From a checkpoint of a small mixture-of-experts model trained on Wikipedia.
Experts: 64 experts in each of 8 layers, 48 SwiGLU neurons an expert, 4 picks a token, a softmax router, a shared expert of 128 neurons.
Below are experts of layer 2 (counted from 0) of a mixture-of-experts language model. Rows are named router (the router's row for the expert), gate (a neuron's input weights, with its number), up (a neuron's input weights, with its number), down (a neuron's output weights, with its number) and show model dimensions 0-255. Each number is 128 + 32 x the weight over its row's rms, rounded and kept within 0 to 255. Numbers have three digits each.
After each expert's rows: a language model's description of what the expert responds to. This comes from a sample of Wikipedia text that the model never trained on.

# expert 29
router:168139124112158157192138089134102115127126131088150154138137180110145124144088100158142108173096116088143197125073112098151098138148090148090140101180109160111103105152094125063122111144116092135152144130092077103165098115181059096159113192142142189110152139126145111087122182186130154152161146104123104181138114137085131093148090062163156160137107163139135100140122126161079139052096170142106104068103136164129077145089142120105161179120095083072157192129118088072118096103129170119105133093179078096107084130115131144168100121153172101128144123125110118190161062079113143091133119162112142173152122174126133184140097098126127148121171144116115138132161156140154155073096108147197033066145086117121120163121138147125111097122104168159087143060123108117131005153118127
gate1:155139141095120121149084101157160140102138133109169096147136109201117123078146123169134201056081116159139174078160153155066113178109111083164165129097109138123161139148217131129128106114135067170096123127115173093162067098167130166071129155092096146127105139080168101102126165156156155109107171152147140104176104133157144165080132110155142129095124163112135113168156200111109144126171159074128118163116102084128174118077112158183186120071162104142113132148146093154176137155133128168142115109112121132138053144070137090170115102104097161051133164123124148119102199166178154093097173109089178083066125139150150138128088082181081128135124133155102100101126182093109134126162085082112117119143189082131107161155180170091153137138141087164123120166157179141085131154151174
up1:130120126084112152091192077140111119152085140186135124127139124165084119131101095076134123098102151176044085126152118121128132163182151149152104124066120123138117175158138152100132118135132193170162129117086182148132134115136165139054147190096137162079087188143179123108144134167130159096118117170103158153124116106066140138147115131113124109082151208100137132134123141108108144128091140163178151103123134138095140176083137141174151189116083094133169152166152107051109138133126131060140098146137106105178105152079102119224177151193101103122091137131163178121086186172167093166201134074155109170109143141177104168154166103158152088109123190146121111161096106191101133181166061142130158098138116118101099119118078151113165137140096123117148130079150141109123134190113181
down1:184149138089116169069062233036139106176161111041172148134133121136090120123121160117110096130090162135133135137089127149162115209157150150144078099134171058108093158054097131117100143101104108098130113076070190142121152088134147162145216123152127182166098096081150160106163128118124166112128157128169125148163063079125097099122124169093124159094128145096127132102103121108147115098114146126092130177116147162084127168152117190178213134124112145035135149158136120089078160146082110172109084102155146132089075124143125088114124132078151109165103176154110174147099088095119139136163152157163136116105121144120158132111116111110130098132095134104135162125110106152141179109166147130103141146149168123175068193089096120106086135133130110133096113137109152092091098107119161
It responds to: Whole given names and common place-name words, often in rosters, sports tables and cast lists, such as John, Paul, Nicole, Austin.

# expert 26
router:167107113127249117169210141115138109074131134063115118026159142171136100174132196088122135136104143116124165124112088170153093094133081188111148075148110084147123124101135174106098127115158122104119147132096088145102131188145087091062098143122176147132099082165189108145117189145207156074112145142141106217153133119109107120127130082175148173129097134117084099166151124136108154113105148138083092108119135150142135119148135048068093164090135088129148133114111118140147097092129130129115151118150109063130094160131120201110138111123138151152138093113146131098158102039075143050136139128158151187197134134135110126127128114140133149082142142135141121106154148142152132138129076171181061110127111156119134161107153143172122148142110188139168122136165146195165102146143122
gate0:131108103050098130118227094106099063187125083114109106127123091213102168121077157100137087126161126100141136179101127133117131138073113168181127162105139107109165190152127092064163188133124070113111098095109119105169165143163108104191164102144117119153129148096051122131121147195151128129147124198122133089130143102141151158092164158179152142109101112127140162134114090130102147110128175161174116130081143056108159140126096134112116135139065138149080064132078108084165106087123137140125168165087087115138081135130163128139108111145192132085103127136140104177115125055114118109130102112170152157108095113211127206151157123152109188180110162090104099103129136100111070130056108151093156140144088120122097124115135125143172177104103140130103172104067104107150132173141115
up0:111134145104180105098121127184097098117135207156139135179105138152129105100108111089102100143229166146119095120125127116102086101068160129210111136128100129137101067119179154103066146121097113123166154118184100145155050096166139119167166140110109135047139135135142135108100153109145138175083103127155183133122117114117149126135124123149159089181185119117087116103136103121144132134178137152113160106121117128094128132209137149179091088164076215180055063095062141091137099052134095112182121098078097101124123150090124094125113148065104124055124177094164114136099130125082086106101148097161136123136100129125147185104138145119079125163103114093131139110095134092078154121134166122134113094125115103151115122125133099168125176150038103173191145138095134114120133166173142
down0:074125111132086090151074114157157094135137200147140151156174099146102120128130166128156135120162099148104136084149129113102090092139138140168074113106154102119138107169155066084187159092053146152174177131161139173155131113121110115109117150135099101081178133159172144099112115104154146134089075095151132130136100140045136139111079144101121079144171088124060131082121105112136108112132137089094108085151160165128098115131164074132112134159102159175102173145163135110135130105102126168113151179084035099148133133106134087124129130128101122116090110110190201107101115084165137148078083128155101166154151155122164088100115134107109120142162087110171205146117088039123104076185185099125073132118124110152172074089102078131137108100101116174225096140074176113099165122155163
It responds to: Commas after clauses, dates and names, closing parentheses, semicolons, and en dashes in event titles like Men's K-4.

# expert 36
router:124151098107183171163143082122120089125125131157121157112137158100161111112038139148162111162110129107102216108090123108143100109134130136067116149157087163072088041147097141126114133167148080094126120081090113126092142131190080045132127141136179144153151128166161110043159168134161171152120157109122178207168130100127091124115107094169130130156149134125146106142115128135108173125115167201071112062081139149120057144075184127091141125143081090104093166098109114096155090056129149127111107093158161109092148136158122150182116102158152150129137124158098082187190112151073138099109071149139162148149152138114167185091103105160090176093153120094077067090156140177160131091099145120161120107127113118112091144115146138154091130170107121112131137084142139106143081185125114
gate0:114120084087058124142180163062156127156100159167111129169156096131106108056117114126117154120130135093148138119142112141107139091113143138159075121124096130088103117134187130120101118102131135165097101118078082097119153082139109051110077207078148133125099081127170166122195152116121105029152110131077163163116102170208143127148126175122195115206103127152121190149137144099128139096123154140085129077124080126138110137133202165132151174114125081126165108076117145149091120117092105114224124101100123147117129100129116098110114076090089149135080098150070092102144134139175090081128126131162110123144192185140091107184112136144120139104081152199150161148148124089085130097126094132182106142136109110130127131128186100123148086100121144154161182055112087135069129123121144
up0:134170146083126103187098132160117087080088103147108123152125152142137158107073113177097095116119138160164100166116164084139111132148168096113109187130120080104091174172156105160113133104084111097133110089104114125198138124160152129190130099157139159104135175131098128097101071119130116132181121085133156110111128155097079052157155147150123112082101041124188141108156118169037162124130117112087150163105089143091097136128109143128109154142171118102141152195167126126041164074202142222095149091112130101147149113133113181093102109162167172081175176179098122194116125160078134147148164141147157097141087122116161123077162117117117162071160123076134110126100143159118134130157119136074141118145125078112105182150154150116199161105130123098190161094085138159139104080122117
down0:106187066072100134206162115115145111063131052166187159154133142123126141117117126142111119149112115123198158102100179123136122120118193142123081121173049164083179122141135123133164128142132132135058109125097087073155097121113152085119160107120122123085132172109130133175075140147124122104081111053132149159087094117150130140171151113119200110121124157128059190135130105161161096101073112077125103191108127112087141108144168098136099082155164121166152110165126114107031122091105168079230116090151093149154184098129095119162127115182108127116125154138105066134165172102121100116176151124112152095154103144126141124162186117139126119119126116144143104101129089079048151124144088144175082161086139144173119133115142115085140089152146160184088151101116100097121138168137141
It responds to: First syllables of foreign personal and place names, often Arabic or Asian, such as Ka in Kabul, Al, Ha, Mi.

# expert 9
router:175132122132208128158208156123135090070144139069127103040163142150107126124117170076107146139103145117143152138124061159120091094154098221089146122150130091136129103132134176113048119101191140103122116112093122091148118138158023120120084118167224140142115098198201108154093187171191152117127097139152093196154124127124088104110129068165133132141093160125100110160146138104110164067117142125117114104133160121136144111149135066069101130099145117120154150109132125137131122091173140147126130115133109092111083147122113207130157048120119173143137101108140110109137111138073165072124122114156152122189134126149109144135126047122115142084127130131137129116182138139193134106139104129145131131108091122114127172113168112181132136170056146125159191121130175162149100154139086
gate1:145111070091150173153181150138136087062098078145067112161123110145170125105120100142130150144143117069146097161081074132089134146116188083088162135120152145174121131203132107111114135138091148141106129137100135182101113106148106130152112112117116155135179139115141096122119121183083114074137118108126102158109151107111127108087130155093173132109158166138154143103159167093131129084078121184176144210114105172096106170066146138060174171146124170102100110122150119113107144081121106068131152105169131162126172095166147048063137035114128051136125126120122126124132129141136118173082139150095147120156163072127148109155068107129123098160174185099153185173164150076085149086139151058181181116122142127102075165165156122150111130130178108120153087130113097118144117121091039
up1:147152161174130137101129115113109158183105119153131155145080101136083111132117134080085180044124144138076165161197127145182105122144075148171108076114112128083110103124070115155132110132193108173138077094159117130163140139110129127143166139162120125180079105119027162138134099122133163136141139190120140113107144145113124238179095098083148108164071034166124057147120122178126102114140142107105156136082125103127134115139132118104080105127119190128097175148100166145107114155126072146101169124125149085126153100110160110131094131134074209130116152146084110097102075136105140141147078171100150165111082139144168172133177094126110122126110138086081127118101154125122130157099167163074164141217113151141126124113122091112125108110118159142070113107149114155168045173180156
down1:124142137148143182186151162124137119131058111136130094167097122127088138154162140158047129088148156154124186141120114118104137158056091184195168099149111145096162079184062155129211144121197188152166073160148140219146162155180040094117112082222144172150094134122159139100090144170107120140144125126148123083066168072120124152141171131086129097164132142131112140101075168104092175130147080148168114111149141109114133104111195109142129104150134184135103148166142163149172108145131100113119139125118169079138112084124116089108107097138110127144125121110120079146100110095124129115104136109100133110164150079148159081122152145111098116094103136116134165181127088088081124098026124134155130144121141099131136136161088193133166152139112087168123154071100154185121124147106123
It responds to: Commas almost everywhere: after names, appositives, places, dates and clauses, inside citations and numbers, e.g. Chile, 1865, 552,363.

# expert 0
router:169177128097165186165162125130140107087138140120152160133135177127144117137090132086177117240154150109128185149123104079170091076143098141087108104196122127113112109107067144092136068181159091140166129143125139176146065139138080124151092176190146143132163126114151087088119172161156129180149161106109119125120110085089150121148078101200164117147101105143148122135135127168098122075096194141127137097095141153157152122130158105096171142119123114072082188117123090099151105061071162107118144093164108050125092140112140132196117135166184148184133096134144114160101109110121144111152123149121178091165144187142113140080073111138182156129083128129121116138190151125142151121041128121166102093078133117137124158132116196106112146131090169153070127088111123175139052132118125
gate0:096081077109067177107143078144104098103090134106082100145123155107127152081160120169092103090142121121120153077113141135095084145209106072168101113138136149115115060128132093118127113140141182146124173196216112137135109135112158145118154151139091161104135106122167130110115166104096112110113155078122070143128102111190115093097166100134109082135159128157074124126138124162152134113108062206132119126044148174124164145151112169121086127111125155077039123143155120069136181085167106173115089148095117132089153107149131122190076088078150113129121154110133172118110135085160102168117103203232093110161094149152127143080107121104146149159162133098093160142154114088208076110179137104145151125140135157156116139099146099098163153180154173118133081146131125122182148136160140
up0:070093184094121099074178128058134158094119085124083136161128134164131108130178116076120167091092112112121118159128066113137187119150189099157143126112104161168125128128160156121136123118073119109153122097100072066085174170137069158145124165163137112093134133145096078075093166117090128094146089126104146158096139145190160139127144132126154094133055129128165191106102152142145178105097098149125098151095120121168078136098115204132074119203174110151134068094144151096142128107103083051110188159157137126106159109160145165136147164147103136149094146113183090134210142170094116103135126119180109103199171137153106120128132154178131079107161120142188155189177091086084113115125142136089125096107117101144124141140100093048128184115146124144122085153112066170123115132124123
down0:153086150083134120099155163073113065144091074092127130142160114144143165108123129168134152115101177167166095111156158081138160056127232115162116138202116155097163140172141115113139075155131095078114108119152137148077151153065081141167120126177161155139123124157123151131123144173106160109138142121144154112131169099123143118150056187135094112158173133137169074107091077086127178087110160084098135140137132150153172128107143090194148099158192107195124124132196134017134083125133134097101143135132143199125129097116052106117114136093120110160161146116115182158140094132166117090149129155108142075148125124160152060122112143159149167116136110176104138138154110127121097148094120117078088194162098044111097145100102112131092107135151104141184140127189138153086115136113178
It responds to: Common English first names and surnames, or surname endings, in tables and lists, such as John, George, Smith, Democratic, Black.

# expert 2
router:177131162133157157164153132153104101076110137136075105131170145139134067086066115101092177130097121136092170138110094143131100110147106173146177096154110113135091100117090152142087119095141130065177157071114103087142123181130135103093125158083180068120135091114107127123113107155187183193128127117095147163125087124126142110111112082120148139124121118089081127165198111112121142126099158146102096121098120157102096142135116162128121160160113126106113111099126154127123074078134138121093212143129132109100102132150142122104073127132151138132208134136106102144138024123114088120062101157087126117208039141131112207116089100136165143075115051144124144103182179148159070102140132115152060112124094110130107156157160121117111104104073231112122144110211092142125117123133070
gate1:112107119160059158085166109145137162139138099104148095159153146173150143117097130148139060113158181139107118081183145096104055085080104116142111131117102106132105160144094104139138137177166153092081140139112156094116135097132097129112127151110140102135193160132174081163067163150125139112109108111155162112145142089161165121136090144095166153176101113096117100187114082123143060102154142052132138126131163137146118160155078112108247154099138133100146139072188112143095137129139141096093147128169137050097123123171171145076162103114095119155133180137101124139195131151122146145095106163105128130142142187116142184155108060088148140191143101101132148216091076189115187087092180125142154175098161133145101098173147164189143140157115146128097146123055120119140066152127153
up1:181122123120129097158110086117114154123154123131059178127124161148168127136133153066148095155201118156199162113098153147161138139121127091149093152092103134095055094104144099127153124113063140143084180140143163143141135093128085181146180142203118147109156106119104170049158193141166152102094139080116157161166114085136091202159130146133127138122083145131096085063130136107111088156185119148181130126058106087088107129116099175134139157154124093148141102152093090164167104122135160173134170094084148139124103097090153098132095170118143132090155094060151075150092090171127100110199074157091124117101175158121067091157134114141122080068118108114168137168121157094162192081120090169161108115165142190061147149130100067117110095116124086134115141158157110119122107133126121
down1:118132172141167072118132078083153146182157099203164151113143172116128093069106087155173092145120126161148147100138114085109162148130123126136171077116125209128098131167034139119088127142173122109119104130136095183136114087156077137129122116136106148150180152094130161101103118144118120111097135189158102198144083113105122145150135144130122148108154116092165147107130150111109141158090168145124067133090181104113151157091095125104166171172153145108123155133179153084106110168141110145133104116151146132112160150109144166166138076138098148208110065123128116108166150164088112093168053121116182116134121110118157195109121118189150109204073133102137124160181126154144159185107172075148154110084146197111095095150148135135140134103082155048174165150116080076165078150052157
It responds to: Main verbs is, was, has, are after a subject, especially after It or a title, plus opening = of headings and quote marks.